config = dict(
    router_cosine_scale=10.0,
    beta2=0.99,
    steps=6888,
)
Below are experts of layer 4 (counted from 0) of a mixture-of-experts language model. Rows are named gate (a neuron's input weights, with its number), up (a neuron's input weights, with its number) and show model dimensions 0-255. Each number is 200 + 30 x the weight over its row's rms, rounded and kept within 0 to 999.
Before each expert's rows: a language model's description of what the expert responds to. This comes from a sample of Wikipedia text that the model never trained on.

# expert 6
It responds to: Name-final pieces and country or nation codes inside sports result tables and lists, such as (JPN), (CRO), Jiangsu, | France.
gate0,206,197,166,217,204,218,224,213,202,181,199,237,156,210,215,187,207,227,279,207,165,218,168,161,184,233,229,214,131,242,229,186,157,251,208,207,152,255,155,210,199,227,157,178,195,215,208,223,197,220,215,177,174,174,205,216,166,208,241,214,238,199,252,229,195,222,188,151,171,224,180,218,210,206,227,224,168,197,209,246,195,173,219,145,204,196,154,172,228,190,242,223,164,200,150,186,250,175,210,192,178,188,199,219,222,220,200,192,237,244,185,202,199,150,189,178,237,195,193,161,234,211,195,225,198,236,182,136,223,220,238,200,176,186,161,220,153,177,200,215,234,211,252,173,233,231,227,251,124,237,215,187,226,234,151,179,206,254,130,222,156,188,215,198,208,203,165,180,193,222,186,172,164,166,176,231,205,247,193,191,221,214,191,157,161,238,193,181,185,207,192,169,159,209,230,200,237,161,230,209,234,166,195,200,206,254,164,159,226,173,217,285,206,229,156,146,213,181,181,248,263,219,219,171,183,144,219,150,229,200,233,252,202,188,211,228,191,238,184,279,240,209,233,228,145,203,224,143,186,160,194,219,202,184,219,203
up0,195,127,214,198,213,162,215,188,196,172,196,151,182,211,160,139,201,233,257,206,204,179,199,182,216,227,262,211,169,248,166,206,134,173,214,225,218,160,188,210,185,230,185,213,225,206,207,205,199,238,166,199,180,184,218,168,233,205,191,202,279,190,191,200,217,167,141,204,198,191,219,257,190,183,186,223,140,198,178,193,137,182,218,165,215,177,243,219,230,179,188,228,229,214,202,268,256,157,197,204,205,198,270,240,194,166,161,136,203,194,179,168,205,188,212,191,218,163,232,150,169,203,204,213,235,208,139,184,204,227,201,169,205,223,170,202,180,190,227,220,229,207,210,110,221,217,152,206,204,200,195,157,228,192,180,199,218,188,227,201,225,213,222,184,228,187,223,190,221,190,216,213,180,171,155,200,193,247,91,221,208,178,218,178,133,207,203,185,204,226,186,144,176,239,230,176,198,244,207,209,235,205,190,176,224,215,157,182,145,217,182,199,167,195,217,176,221,232,229,201,169,193,238,209,165,225,137,175,225,183,207,206,174,208,198,201,249,204,183,273,221,159,199,174,167,217,225,280,193,166,243,246,171,215,160,129

# expert 0
It responds to: Clause-joining words like and, which, who, where and semicolons, plus middle word pieces of technical or Latin terms (lam|eness, apl|as|ia).
gate0,233,185,197,238,155,202,180,206,221,148,219,185,207,229,188,200,159,208,231,218,145,215,211,218,205,220,177,176,189,227,205,237,264,237,127,199,143,219,189,183,174,215,156,134,189,200,203,218,144,281,235,199,225,244,230,158,236,198,187,233,185,222,217,252,251,206,197,191,227,120,145,211,253,210,226,192,220,183,204,216,186,246,207,192,214,217,188,295,232,258,235,196,184,243,201,205,200,163,209,202,180,150,200,196,181,190,243,196,180,155,184,188,142,169,210,182,201,177,217,209,141,172,155,207,190,229,199,223,156,219,177,195,206,163,158,205,192,247,150,177,220,227,229,254,194,229,180,138,205,179,216,165,178,207,162,224,255,186,213,231,224,170,190,195,197,202,165,171,162,190,219,198,223,279,169,146,157,169,189,225,162,252,223,199,213,215,227,230,244,190,183,225,158,174,200,254,207,206,230,194,204,197,165,187,212,215,157,190,201,253,206,215,213,156,254,225,200,159,213,206,178,182,199,205,170,236,228,196,216,199,189,168,170,217,178,163,250,205,174,182,178,196,192,251,211,198,178,204,260,226,208,237,211,202,241,232
up0,238,193,241,126,211,191,235,195,181,221,192,194,200,144,188,208,239,202,269,142,156,193,158,178,211,169,159,224,220,210,176,183,178,225,229,206,243,231,283,206,190,260,156,234,195,204,257,162,222,183,169,189,230,124,180,230,254,204,159,219,232,229,224,238,218,249,197,174,130,243,213,240,210,213,172,167,198,182,201,167,187,146,184,215,230,186,149,213,202,132,197,174,218,203,215,216,220,204,211,205,182,228,159,224,185,234,180,199,188,179,190,154,181,295,184,174,219,222,158,212,207,196,205,204,143,169,184,203,192,220,183,274,253,215,208,222,238,215,201,156,232,233,203,221,205,202,167,199,178,214,196,161,222,245,193,150,248,161,204,229,217,218,235,170,197,212,212,203,167,157,179,149,189,154,244,220,188,219,217,166,227,165,189,203,167,183,164,176,205,186,214,205,234,177,173,205,229,201,239,182,147,206,179,145,197,216,229,163,183,217,217,258,206,183,140,192,172,204,192,154,167,222,214,230,191,166,186,232,246,230,191,182,196,202,190,180,197,188,240,239,220,196,225,208,182,181,184,223,234,177,150,227,215,230,147,220

# expert 14
It responds to: Early syllables of foreign personal surnames and place names right after a capital, such as K|ow|alska, K|ling, Wol|ff, Dun|ne.
gate4,181,215,214,207,159,169,191,175,230,172,167,163,158,213,201,275,205,217,177,182,240,195,180,155,197,238,220,222,220,239,257,273,209,208,181,225,212,207,179,212,201,174,145,193,211,190,151,231,257,196,200,123,218,218,216,219,207,243,196,221,186,243,191,188,177,146,278,184,200,234,153,240,199,174,199,196,220,215,200,220,164,214,184,181,149,186,224,167,243,179,202,200,203,225,164,158,205,176,170,201,221,239,230,165,219,211,205,190,218,215,225,189,201,186,181,191,234,185,144,196,208,222,192,280,210,181,168,210,206,179,174,228,163,200,235,241,240,225,208,238,152,141,228,168,221,199,146,165,173,198,215,255,258,204,162,174,160,208,191,205,175,227,168,199,232,224,200,226,237,180,192,166,199,183,188,171,212,154,222,208,179,152,214,196,164,236,212,201,223,189,210,156,184,239,130,180,227,244,202,186,185,166,173,233,181,175,210,186,222,197,284,208,190,161,210,161,216,171,228,218,228,109,214,178,182,211,188,214,166,181,205,195,245,205,223,133,205,247,223,167,202,222,197,176,241,232,198,146,194,244,175,205,225,241,197,279
up4,171,234,233,211,192,204,163,193,224,210,231,178,204,197,207,238,212,204,224,231,199,190,209,223,223,180,193,211,240,249,225,176,169,250,154,231,243,204,133,216,191,207,178,189,208,176,249,199,155,112,226,219,180,151,179,184,188,215,208,195,169,163,168,234,240,176,204,185,178,146,191,203,232,182,155,223,179,163,168,223,226,232,190,198,239,228,213,132,222,211,295,158,203,212,200,190,177,219,222,206,140,198,230,265,164,171,168,211,165,266,198,213,132,190,189,215,175,205,215,222,231,207,151,171,196,193,187,165,194,258,247,200,185,215,242,167,183,227,219,224,171,233,154,201,172,239,174,175,229,208,189,222,211,218,214,192,196,226,206,242,223,188,209,242,203,190,265,195,226,246,188,174,157,156,229,220,211,240,255,178,185,175,196,192,165,199,256,205,188,233,217,215,218,218,167,209,224,185,225,179,190,177,183,195,238,201,180,162,181,191,179,205,196,234,186,267,243,190,248,174,251,208,213,209,168,233,182,177,179,190,166,192,285,153,190,220,258,99,166,157,220,208,201,213,178,227,194,224,213,241,160,204,191,206,196,240

# expert 2
It responds to: Sentence-subject tokens before a verb: pronouns such as he, she, it, they, and surnames resuming narration (Campbell, Lake, Burgoyne also designed).
gate0,208,219,198,185,201,194,244,189,208,168,221,165,187,219,201,230,188,272,160,173,210,203,174,159,232,227,192,203,215,195,131,128,191,190,152,217,215,224,199,160,233,192,164,195,143,236,186,117,176,212,255,169,169,206,190,184,249,246,257,235,187,263,237,206,222,248,165,218,190,198,182,181,220,212,206,125,201,240,166,209,187,187,236,148,174,208,219,241,229,154,220,193,149,217,167,175,185,195,238,193,164,232,259,179,199,214,188,195,209,194,224,188,210,251,187,251,207,232,184,189,238,222,155,149,175,223,180,228,206,196,242,177,189,194,174,225,158,197,151,230,233,189,230,245,201,257,154,202,237,189,199,204,186,215,168,181,219,263,238,182,263,182,195,203,170,175,199,175,165,190,240,180,223,196,204,192,203,197,185,206,179,150,234,155,202,208,173,261,207,162,260,182,158,234,243,208,240,196,211,177,154,185,180,151,230,147,229,170,184,224,232,235,197,164,188,209,224,231,194,233,178,216,232,158,210,222,193,222,265,178,194,206,205,193,224,238,216,208,181,179,174,216,191,187,259,240,240,164,131,190,201,220,184,199,206,219
up0,236,171,216,159,204,165,188,176,217,217,196,255,192,210,221,191,218,163,185,276,190,224,228,256,224,186,210,125,199,213,195,204,238,190,192,206,163,156,219,267,194,185,282,193,269,252,184,198,207,195,145,228,253,147,145,127,139,216,199,178,250,190,193,181,267,200,238,135,236,195,172,202,187,205,222,216,159,175,194,204,229,213,207,206,236,207,143,182,207,235,168,244,168,211,173,215,208,150,202,192,210,174,186,158,215,220,203,210,220,194,125,206,185,222,223,187,247,177,186,218,216,161,209,223,207,180,216,165,192,224,205,187,214,190,200,193,250,173,250,218,198,214,185,193,220,165,225,188,192,177,162,190,181,219,201,213,183,187,204,230,194,188,207,154,170,159,213,183,207,178,154,224,185,241,236,216,176,199,194,183,236,228,227,214,198,206,217,120,189,209,156,251,237,172,199,203,155,187,241,236,220,213,203,212,154,237,189,163,160,254,209,211,191,190,224,207,152,174,179,179,189,217,191,205,232,210,231,179,160,224,242,218,195,202,234,219,133,178,272,237,219,225,180,181,161,206,261,258,212,247,191,155,222,180,180,167

# expert 15
It responds to: Place and route wording such as "is located at", "runs from", St., Avenue, County, °W, mi, with street and town names.
gate0,196,145,188,195,262,241,216,203,201,225,228,171,231,185,235,217,210,173,162,176,158,223,219,175,206,203,163,180,253,220,183,197,189,194,258,177,147,198,246,172,182,202,196,208,234,196,228,248,194,211,187,223,207,168,207,177,251,264,205,236,148,239,185,225,175,216,201,195,208,160,213,205,219,167,217,197,237,179,165,143,178,199,192,198,212,176,256,206,182,188,199,204,238,182,133,190,185,235,212,192,171,168,139,263,187,221,185,178,227,167,238,168,195,203,204,144,219,246,164,193,226,184,219,265,169,153,245,173,184,175,195,208,140,181,166,134,212,204,226,157,206,221,153,233,212,175,168,221,179,193,201,187,214,220,174,232,219,186,137,214,242,181,179,208,187,234,218,233,196,159,221,155,190,124,179,223,256,235,194,175,254,181,188,223,149,143,177,220,252,191,208,187,219,243,261,204,193,201,206,189,216,192,169,204,243,225,179,266,215,191,210,214,173,234,193,209,231,227,198,210,251,209,172,215,168,170,192,240,224,248,160,247,259,233,211,263,221,217,207,209,232,196,202,229,229,200,123,216,195,202,227,198,228,215,195,249
up0,223,161,186,188,165,199,191,264,124,187,178,230,217,162,173,206,180,209,139,192,188,181,177,177,217,200,219,168,206,207,244,223,228,114,198,179,208,206,194,173,198,213,204,200,205,226,204,232,201,233,179,146,169,204,191,201,166,289,188,225,184,180,148,153,170,215,181,193,236,181,157,174,208,205,212,211,241,183,190,203,219,130,171,208,206,184,216,224,163,147,197,193,230,192,187,211,212,155,184,210,204,233,155,190,242,164,173,171,211,191,175,219,171,167,194,182,215,171,222,206,222,180,159,189,210,174,213,175,220,268,229,163,251,198,174,208,237,225,167,249,241,255,200,184,126,151,191,162,225,155,209,169,226,219,194,234,205,211,151,158,208,223,240,187,164,219,245,226,206,203,178,198,240,164,223,224,171,202,210,176,202,198,158,217,225,164,177,243,208,202,180,206,147,210,194,196,174,201,187,168,252,223,182,173,206,201,189,198,219,187,256,261,216,270,169,230,218,148,175,204,142,193,192,231,250,208,150,182,247,182,264,210,243,237,195,242,229,175,241,154,212,176,200,215,240,156,191,181,198,143,122,185,196,198,195,228

# expert 1
It responds to: Year digits after a leading 2 or 1 in dates like "May 2011", plus month names and sentence openers such as However, Although, When.
gate6,165,139,252,193,225,207,156,202,209,223,205,183,205,159,222,219,219,239,181,263,180,196,173,206,203,194,188,149,148,204,216,129,166,213,196,246,223,191,192,162,203,190,225,200,137,192,174,189,208,179,188,182,186,212,188,191,167,222,197,178,146,179,191,188,198,211,164,170,187,177,190,204,288,134,195,199,232,160,215,231,213,148,159,180,180,243,170,190,237,253,208,225,206,184,200,206,172,235,239,166,200,140,238,265,204,266,192,153,247,181,136,189,194,207,195,192,222,243,201,198,217,197,226,158,248,170,220,248,178,202,223,193,176,157,169,212,166,212,201,183,211,234,205,247,220,242,175,258,148,187,227,188,136,197,182,136,203,200,220,180,197,175,169,217,235,183,205,217,190,201,214,154,195,206,216,257,170,223,233,181,198,230,267,184,212,176,181,195,255,198,218,259,194,198,246,210,161,192,194,188,125,192,186,159,237,198,196,189,170,192,211,242,203,159,248,181,199,240,173,218,149,193,179,185,254,200,164,241,252,225,200,226,247,183,256,171,225,211,207,181,206,213,211,171,219,201,156,178,210,243,218,247,177,232,210,188
up6,212,264,200,191,211,165,202,162,168,176,212,251,229,192,247,181,218,197,161,193,193,177,223,231,203,178,164,202,215,205,159,216,157,178,221,214,197,212,156,223,191,201,186,193,229,212,184,195,195,266,197,175,213,194,217,220,240,123,199,195,198,199,165,186,204,174,213,131,215,158,247,226,165,185,274,120,172,182,174,133,218,220,190,214,213,246,231,215,157,213,234,177,223,167,169,199,204,227,235,267,220,207,220,131,213,162,181,213,185,222,190,241,193,203,187,194,207,199,190,215,170,159,168,231,145,190,189,217,212,240,201,222,204,133,231,162,187,244,166,260,222,171,219,213,204,176,210,165,200,185,143,237,229,178,205,250,140,181,100,178,228,194,217,245,219,207,241,204,175,210,199,192,183,246,196,179,214,193,135,179,152,187,163,200,164,277,208,190,211,193,197,261,199,179,202,170,199,223,202,178,207,209,199,208,176,142,217,148,165,236,212,204,184,154,212,254,205,209,187,216,245,235,222,194,204,181,237,187,204,191,223,227,179,242,235,197,146,219,270,173,265,216,198,206,201,253,202,239,205,214,205,214,188,220,186,207

# expert 12
It responds to: Infobox field labels before colons (Relatives:, Mascot:, Headquarters:) and participles after was/is, such as named, called, known, defined.
gate0,223,219,180,218,243,149,227,241,197,187,195,214,182,183,223,179,237,207,175,206,268,239,200,230,187,185,220,219,233,176,141,188,238,238,200,247,221,193,243,198,166,229,240,182,219,180,166,163,214,197,178,217,212,181,157,192,207,209,187,183,190,209,275,237,216,258,200,224,160,215,191,201,213,284,179,205,229,192,196,158,197,198,246,196,189,207,204,216,176,214,188,202,202,221,206,170,188,200,174,219,202,215,187,145,142,186,242,163,258,168,241,203,258,192,247,192,149,201,180,194,224,237,178,241,177,171,156,210,217,204,151,238,237,221,218,224,188,164,180,244,204,204,227,214,191,188,175,139,144,180,245,185,193,157,216,160,210,208,225,186,180,150,212,224,217,151,166,187,203,220,194,172,189,141,171,214,157,210,187,198,162,122,135,217,233,201,165,187,147,212,145,212,226,207,153,200,196,177,227,179,188,216,250,234,146,145,196,186,125,194,215,224,179,172,196,183,177,218,158,170,194,146,211,163,185,192,177,215,267,221,232,197,208,231,212,195,266,172,224,199,169,230,212,196,189,248,181,204,204,123,153,166,183,241,197,198
up0,227,176,200,200,221,169,217,213,248,205,218,192,195,211,230,242,251,198,186,171,250,199,186,230,177,220,201,148,226,136,156,180,216,212,223,235,199,183,199,180,216,176,214,193,241,224,192,226,180,224,180,230,216,205,194,166,172,224,179,172,195,229,296,191,178,272,212,191,200,216,216,190,234,256,178,233,173,222,243,145,178,183,225,178,214,263,237,191,180,187,234,233,169,217,199,148,194,207,198,221,222,153,222,142,207,204,255,156,229,185,193,235,225,211,255,202,166,164,198,147,208,192,159,219,195,178,223,215,235,168,211,166,211,220,212,206,175,181,171,205,269,140,232,166,206,192,201,138,238,201,240,209,208,148,212,148,187,229,203,184,190,226,146,176,221,169,218,181,163,182,257,182,200,185,210,199,171,219,161,186,136,141,189,200,203,237,173,206,147,193,170,184,201,187,141,172,196,186,198,192,185,221,217,179,153,149,229,215,131,242,261,206,203,198,168,218,154,236,135,222,236,159,228,199,189,199,255,233,229,166,192,184,211,180,218,204,183,189,249,177,149,236,180,201,186,207,200,208,170,138,151,230,161,201,229,197

# expert 11
It responds to: Nouns and adjectives right after "the", often followed by "of", such as the base of, the tip of, region, original, majority.
gate1,213,195,173,263,219,164,196,178,220,136,174,186,184,240,142,204,192,211,154,196,190,201,154,160,227,234,177,227,208,221,187,159,180,200,190,227,181,228,200,232,244,159,173,131,200,196,268,172,197,199,185,253,231,211,178,231,180,212,170,217,140,169,245,165,186,233,146,198,197,204,146,225,213,186,224,186,194,256,214,143,187,164,162,176,179,192,214,226,202,199,218,194,205,211,158,182,231,196,201,193,201,164,248,148,240,214,202,162,228,179,182,238,186,199,111,214,217,186,206,207,236,225,224,174,179,221,239,209,208,193,176,158,263,174,213,219,202,216,199,230,195,199,219,244,237,216,174,221,183,198,156,182,229,214,239,176,230,213,198,214,203,247,219,195,244,191,172,187,182,158,220,187,192,229,203,191,191,191,220,217,221,178,238,231,230,197,170,189,255,231,145,231,222,165,226,176,176,205,207,211,201,256,236,225,230,166,257,221,220,156,181,187,197,240,260,237,172,194,176,189,151,173,222,219,162,194,259,282,252,139,149,230,228,207,181,152,204,211,182,186,228,234,221,174,167,183,189,186,209,139,173,220,197,118,240,204
up1,205,170,178,227,181,150,199,186,224,177,129,254,205,214,175,205,218,199,231,199,194,209,162,227,237,179,214,226,197,233,157,187,138,213,161,155,165,226,187,244,201,138,205,177,184,156,272,146,211,210,185,232,256,167,178,168,212,253,177,143,213,262,239,197,197,203,172,156,209,153,184,218,184,164,216,201,155,176,206,173,176,183,171,162,198,214,197,246,227,194,191,172,191,201,176,207,233,237,217,187,200,197,235,137,144,235,202,213,143,234,210,218,182,196,210,204,163,225,211,221,247,247,244,202,187,184,206,185,221,234,183,208,267,195,166,194,216,198,181,213,168,204,216,179,211,194,180,215,185,125,185,227,160,237,222,199,169,232,172,183,236,186,184,150,224,134,170,204,139,224,209,194,222,117,201,169,224,211,206,249,205,207,210,203,211,214,202,198,216,194,138,208,220,181,190,148,197,165,207,188,229,244,254,247,208,209,206,154,231,158,159,185,172,199,256,169,258,197,142,208,200,212,175,211,193,228,180,210,163,192,166,233,237,191,164,129,205,202,144,221,211,205,150,156,198,226,225,190,187,197,236,235,233,187,225,205

# expert 9
It responds to: Mid-word pieces of proper names, teams and titles, such as Shon-an, Galatas-ar-ay, Fab-io; also nationality adjectives like Russian, Czech, African.
gate0,180,223,152,249,224,183,157,214,204,234,122,143,195,172,175,179,212,193,169,177,172,162,162,179,266,221,210,152,245,199,124,170,212,192,158,209,242,246,247,285,185,211,172,214,168,209,154,191,217,180,230,166,243,185,128,210,237,205,240,182,203,190,200,171,161,215,213,187,212,180,213,218,232,177,221,189,210,167,217,231,186,219,253,165,213,223,161,195,193,188,180,243,168,270,190,200,195,228,248,214,211,181,206,187,218,154,204,192,217,214,204,244,195,237,242,214,231,198,123,163,185,191,190,236,196,229,171,238,256,233,262,233,191,199,207,185,182,219,174,186,201,194,195,243,199,237,194,139,206,180,180,192,152,200,230,212,174,131,175,240,238,156,205,214,196,173,176,200,226,237,180,265,160,172,223,209,183,230,215,129,187,167,241,186,201,208,197,212,150,207,142,216,204,126,192,190,187,205,165,206,238,221,163,250,206,170,176,223,155,238,214,210,167,173,204,216,207,197,237,207,184,196,222,185,262,224,219,234,212,158,217,178,174,214,212,143,244,225,214,161,195,168,205,191,216,218,211,208,170,196,189,191,176,197,196,219
up0,213,172,185,230,185,219,165,200,226,192,179,203,206,204,221,213,182,171,236,156,189,158,252,187,183,229,216,219,229,188,188,240,210,202,194,208,168,174,117,181,190,197,224,208,210,213,190,188,228,207,169,209,219,196,209,133,138,214,167,209,236,226,196,181,264,170,216,200,207,169,169,220,209,172,206,203,187,186,217,194,229,175,204,169,217,182,175,173,163,168,190,161,233,171,198,224,182,167,140,179,209,211,207,166,198,185,231,252,200,194,232,181,213,186,209,152,225,215,274,170,211,216,261,194,207,187,180,194,207,251,217,209,189,226,248,162,198,141,171,179,222,204,190,208,196,234,219,226,205,207,187,264,187,215,183,229,216,230,201,200,178,242,199,162,223,175,221,216,150,209,180,178,194,236,185,226,172,162,214,225,223,230,199,159,114,205,221,236,236,156,229,245,187,264,146,267,240,345,211,232,190,188,220,167,201,228,221,231,252,217,215,255,215,236,218,187,175,163,172,159,202,161,212,233,218,221,209,222,162,242,252,166,198,235,216,238,238,198,239,161,167,227,195,184,261,184,177,204,194,213,218,240,137,225,207,200